config.toml
n_layer = 10
d_model = 512
n_experts = 64
experts_per_token = 4
d_expert = 96
d_shared_expert = 192
activation = "reglu"
moe_layers = [0, 1, 2, 3, 4, 5, 6, 7, 8, 9]
router_score = "softmax"
normalize_top_k = true
routed_scale = 2.0
balance_loss = 0.00436
balance_bias = false
init_std_router = 0.0358
lr_router = 0.00111
vocab_size = 16384
norm = "rmsnorm"
norm_eps = 1e-06
tie_embeddings = false
optimizer = "adamw"
lr = 0.00117
beta1 = 0.9
beta2 = 0.95
batch_tokens = [131072, 262144, 393216]
seq_len = 1024
train_tokens = 1886000000
steps = 8227
dataset = "wikipedia_en"
Below are experts of layer 4 (counted from 0) of a mixture-of-experts language model. Rows are named gate (a neuron's input weights, with its number), up (a neuron's input weights, with its number) and show model dimensions 256-383. Each number is 128 + 32 x the weight over its row's rms, rounded and kept within 0 to 255. Numbers have three digits each.
Before each expert's rows: a language model's description of what the expert responds to. This comes from a sample of Wikipedia text that the model never trained on.

# expert 32
Table and list separators
gate0:149130083128178066118143111111148069167140137191157127082149127078160076174182126097127056101141171059057148149110126153128167138160134122110104120143123190088125139099142095091089130147182160120087179125137160124112124174118089120185064101081066140133172151169145136100118191194147138130105144124120127170095098154102122132145077116144147073155172084175123109091118156119163113152171
up0:120152101205164159098137158081195072152131147176083108120120163090128136182166135087083110105124145075077135154104140111091176113164144145106073116156119163124080164106141099083141087092118142130139134124104132144110135167112103148183105083132076172093200131138147154138071142098193105082067133126133145143130098164079177114158057133155143053132150081207165128091105149147188071153161
gate1:121116176145152145076121157103189078175148168116122070122118131169157114114195141094173113105192087163070137162071150187116155135124155108119183123140155140127121146125082104121098104163118145122097117117128124119163087147121145199176054102173106177141140137091142137132130123166117209125101158168127138112143155132163106074136149119107129039114140093151094147116108118135096126178162
up1:117107158131169118115118114154198121136181157096094088095098116153171116109172134127155122124179106173092168208073163147111133203087126116113186136124110149112138145125063127138060127215135141155137122163124111170171078124098135137165112135182147157120162153074145139117135133164093162154092143153099124112130191150122153105101195122117129120146146121112096172088171135162039098170181
gate2:161189082063148124153138106155119130159149113064126142138147097108075208078092095140131135090131134121141138212193127136121157113120076090084122143152128133093147142084065096112104176156026114100105070171101131113153151129144126142141128107163115179151121139137127109114107112178137112139116125153064141125131168135142075151076101068152178155118101146097151177061140127098107156087150
up2:080127184183105063158098048107143184042160140086149073183162127164102096174176100109082164157107153119083135144109173094116133146129185173152108111104090125121162106155061146110137136156144111077137134151100160077126114147085101127162156139141129117173159095124136126029155078121165145138121150171165125097064185100154134149131162127107158147199127121122106148132133081073131115177082
gate3:091204053128203150111145097190190125179082142122091086105135111065175143133151116113113111158129119132121170134097156130121176144114151067112120142160140098094071152182087158081161138155104135152109159120113107181141143123145141164142096167135120199117147106087229068140156146127080096135063127142157179095129111130135056086162111207074062145119083187141124138143145142143114100141187
up3:077168152081123110101115217148167178169120158104158098194094178101132159120135134116050129174150130125158088134100148125142167140117097023141181149116099102111111107158113127057168105161139113111137147124123082117173130040117147152117102127150111160083139134130131081105044102126127136140138108122182200125128127134130074053162154168152093148144088172142154125082135153092123102159163
gate4:066132070165135138166148132148103141173098081171123170136103129115144163118099159054114146147130163130101090117138151120110100148091117143109126130130096123119076140146104051142111185102145091143098155128111083172160103052132147133140117129092129138154094101101197129141139201119144132139152177109102150150175192060119150170164166167101088105071153152104168102115135096124161125118130
up4:176128175093121107131135105109105103140136167090135099092116119126167110110129089215138122093129133105148190118134128137144180093166163068146130126173146151122170132121142204139136100159150182124105132154136149081118134174100077118139140146163136121108142181136057093136097060157107093130074092104199115156073072151097106127118085064120128132169090118180096140130097153124158157121163
gate5:123110163171202095116102175179098127120170125110157118108155154142144111089110086122111147171110091096076146114097139081107108070086099108161101149141108122129136171107103127124131169163150146094116120130178086138078091117140085177159160091085135154094110087142106139074086084118135109158148113141156132091087108135148141145164127067167115093109125125116186134079138133150087134160155
up5:167083110204162114052109143161103185101166115121170124070159160172116114122122079107121111163140131094098117096147164095129109078119104102172087132138098146152134147095053161158124162133150132093123125127188083150117070131167096097118145110113122155131116151143082106096118077159166125167124136109166124060072100164148115154189137095171099085143109106119124114121129144116047143195145
gate6:150099160081074078034137122134149137094088132127109155101136190102138138148098150176120022125128062113094109179113105157149095117124116138143129123084138118124056129152106149153088133107186131128120107122171079098119087131118170069148197105141139053100134148103111152135117192172081180122182154141136121117116111167146147150161138149163110065114136145117157120112141169062113167155062
up6:169137151108126161107131097152154134125097068139062190120128175140142155085090114207129089118138098124050138123136145172152065119085066132121154123103110141119092142134132139129108116140166161094155117128199092143123082135144210122126188146196129092105157168111116141095091170159067173135175111127154147126150132193141155152145155198153073104129176169149121134144177136102086157149115

# expert 40
List item breaks
gate0:123126131143151146163162155104108144164131110111149146132111100131119160141106107141109102105134162178157144147153191111109111155102127099101152108095119175163129159144190179171137151087116134130191046119078097117138173107079077080113115118152107130154123153106123113151108066124207145118115174139052144140122178117136111163098110079133128123229203137146180123091154103127127153172097
up0:102162135154146142161133107136122146157145158099165109135157108119096160111110080140076099107156119158151172196157161131134104155073090143096136131089106205165148090109156190163100142117130110128164078095122087107136194089111096058123126119095109105152125164122076099160146077158161133147143129137081145126126138103128128141126188083124168135225159160107142129122166108161091156134118
gate1:125138190099109188090116128157082148097121086186107102167176131109074116102131057114148102135087124114125107135163104109097139129150146144108117186115140145128084166117077167117161085134127162068103059182107135077180117136178159104157157145102136123167120083105134166103106153136177084151092184114100170202153144119119139182073119163113122147097088073107171162134157125133154081145093
up1:120126176088110169061069145149127154121134100157128113145139159134085083119154054116102125130080140109142095145136072137100167087123125146119147173095130140123142096110086155118149124135088100088099093151128095097183139160176135108139139123106145134158127135112150158099147099132171066181093152127085098180150146125140149136090117116137101148121091053160170165109152145097118060176121
gate2:111050159098125101090099184129170129126133104139115076099129198123141169129123158169152134118124114070120121150138124124113126157094163130135160148135048132144148136169121062065164071139160176162157066161081149064136121087085076130142146116114129156129081084159163167156079121156131159151098156119125155167125061142146077099121128136068133145117090121102190053147116147137073154139180
up2:200103150154117137157156142104189195110134092139108094099117165162167081079187112167167023060162140088124078154101106156082115110098156152085134072124115129151076113099149137143152074161148193168087122147158131079159089140087078145138090129154097111124168147127103110139107163180086122120152115150124112105082156111100154146152128133156166102149159114113127143166121093113130132104142
gate3:104138123112111176147114103173125233078077141123113128105177138100087080099159120152100079198139098127152146207137175158139110162097101180134131156149103157160077152152137140035054095158153158107084093122083152118109151111155116110112070163156161177188138170062142163174127126167078152159146102137155082164130145161157116185109114129117126132162125164105145137180160110130120138151134
up3:091120126116101194142161086160129242088083130145089158134174162113094061079122107124067136178166123128180138145094121165109106154098131148101121143134100173153066107128152126023038156155106168080115135121102141052127116120132132157104080141131138103162160182104097116168106127150126137171149117128161132140136135102198124145148120120104134140174090118142095117207124107126085133151114
gate4:118127063107082095118134182123155161150154115185169153152103118163081130136147157112165095106153160099135131104098126139134094097141098143163152167186132183107132115161132136152155099116098156119151090081115077119127091077110076130163124133187092116170119186176145134093123111110126179108137122149168083150158071095169146226075123189110081147105133150089131120136077151150112151109167
up4:103137037090058073134156162103153141175118125175170148149116101167110113154139157144151124081140175150148101102151139167117095114133112150171181153147145189120103128150155129141122114115092167092181065144174111125170101045073100134172143161213155117140128171187125140102124121126142165109145121132161148186154076106203160228079135196099088150109109185098109138138070117147126134119146
gate5:130133132148144163154080133106173127142134097176162098160106163121131120165148152113119116125144070130086172123117149141093176140144108137156104162160096121118185143136186067088114110174164154118129123125143105178083053064138117104104202114124120157118108092147174200054096130137115096085128148151175118149105072159073123075140073131124121093104066155121121049098100132108131149152171
up5:143110100101057121096154152134134160087108157114099173113170102131116146136108143123126149120091151128166100123129122161102113102105115100065101033094129157171008158125070130170154104108103158124082123177112115094159161150078129124113122128133113135144147127130172102185136165111129157136084128128084126143152188133172170203108200160140138137128166131131163168181132149132145119089066
gate6:131145169055102104143145133157146141079147130159100087162172114116141097105108135096114099188140073117096079126140107145149137110125078073098124148119140084109094146162147113063119055147141155105070109153193181112120120114122105090103111114146100104141137138076131159165172194163098141044097169125221149091137086162151128089130098161131145113118139172159114067163094104110124147085184
up6:121169094169156122078150173140097131182088145099193150102128148141132156146132165159169177089077104129138156118153116124103114129148138146170097155145128129118153126098121127143168111105108132172223135109113092150165122133148198167151169117086134159139081099184152117085070085066187139190204099104074098137160174081172150168118179092176117132166150073112128148083159133155130126159062

# expert 63
Table cell separators
gate0:111183113154121118159169105127135126104120173141162170106137102096146120159067134112133169172157128117046089167161126190111107139155188123118144160175099180074156163126080162166112134171081158107137153104182137112123134131109147145104113145148134108122123144168118125092121140112139140212120083136148099130152119072117175148138110167090117167109063091200130134123082132107136097190082
up0:127080122167087141075136103141170114098134100135127074116123146123085171147125160146124120140084094114128108143117135107068149175141127127168095110096118119147103158142153101115094121080224063099157135111085142102115059116136144096150142133166141129112098106145087130148103101129120125133134155081158147127141146163086184113103052101089145109112082098130161100090079146114133067160109
gate1:120109119066136107112020099116175124140165072127146121100106094129042052089128120112111104127095110139135167153144136107177176096012091115172130087132154130140124108166121138095135110147145080183092151143162147070196094132131134090153152103102115103169120153109123144145178171128131123141145162072168094140143115153158128117129138107152113064160074165093196137114152145137130148058133
up1:120072088086084158126078091049116137135159098210129062111118123097043120122090107150104149137130129096181192152126146125158165119076123049157131100143125138152167116138111128136140101135167079152106136134116141080165067130164064127085217153142165105159126141098135137179215106157123082150095103091142132118137141123086156112076096103082119065073079139151133047072083131077102131105138
gate2:149187148136126122135132050113078175057175148077170103103107162133102167144188134098151165161142083135128134121136111117096122118204099079209094163176129137081127148094130153156132122122106182089124140163157108143115114142151162128161059094118124135170133184087190170114135138168119111146102082141132108166136143114169119184100146084108182157142114098129154129112068126114112122164065
up2:107090098122100139132107171169161085148114119095121185136102043120137135127045093123056103091132124128126084148105127113155130125089152165071139122098106107186175150109067164162103150180118097138142133089135109168110199118118137146085128128153155099087120110165088085157100130149132130119166199087120127089102133138111111067118201183146091147140087122164088105228178090128145122131147
gate3:124133141110167121118143144142134116149081147135073113173083175071143151053154052126103169142084127135072053172108081204173110137139104146108130159113103084137109115157119142143138094092121128146131107165065147147138108103143157081093124109075077147109093124124164099106104123099145120121123131141178093138183124092169203125154191167078103190061169120149156161079166150121118114102146
up3:102141122138144112096130155114152071142107125128090126149110167127094181093146109177146237171094106143105060127157116114124080158137111139083119123149131130130177169138171134125156119187160051137163183178117121176138130116173207103138180123078123149060122142110121174090100098115157141159142118184119120114149137192120160146155191110124105117072111172135168133099160096116101097168094
gate4:187143082161162137068130115105107125132117125123158159185108155084080133107128110094119128139138111082156098164121131097190089144075103092086166156138109159110130127164122162128091109119095094117113165115194139089138097150088083143119079154135113172144116180149179108095143124156184138145124128195139116149138172158115137149196166146099126174150140123191092150122174110111124103124118
up4:127127116184137107187133112143152091152126191097084162105155152141221132086150177064121125188068091139147125109096150144086082135185113117154131168096114135091097134153129163117100127118105116128155109080122104093111142159121224137175089069166120113121139141104129128153136110096146157111148159124089122141153117094165096078142140125189106160134160122090138175134156114089156137189146
gate5:101083109135128123140192101123084132107146171129109148163078151112198105159153104130094137121194117166162143146080116131100083146113121125079174150111175155158109155119180123104142148049151142095141154119077123139114109135103119138208144193088124066092183110125148111164072108133138083107126163146114060153118139110192142127140100141171139176153154102151130109144151160152121112186151
up5:103170121125143133133095163117134108132135086140175155094173103170065158133091158091152128118087128121081119106156099131174168134147114136132067088112080117079166128137091132134102137201103149155127113092155124118131165141149145124062141070174135176143118142094109160119154145122114175128113077109127166077147124180060162107119175105101138076112142176081122143059106069115143185103111
gate6:139122080149070134128120109117105095103122152133111113159142149140131129124084105132116193140128080091175166131108149107159159116146100143098128145143096159151102081071156128114171146081089105078138121143146133111123098081087110186157127105085136109158109146147143120116126094113182069130131134199166135099158068086113081120103083174087150104180149075162112138171113083117162159076055
up6:100135103111117138093061072125171130084148148116098129087179149068101108126206126130072061111081126086151094139110143118154186127125162106176075133109173130055138130114149099130083059086066161134070171139112150113112141140131103146126099065124133101149112168151130174111166121168139195110116127111105160142087133178068120081123154099106120086108144145115076107122119098116128126119095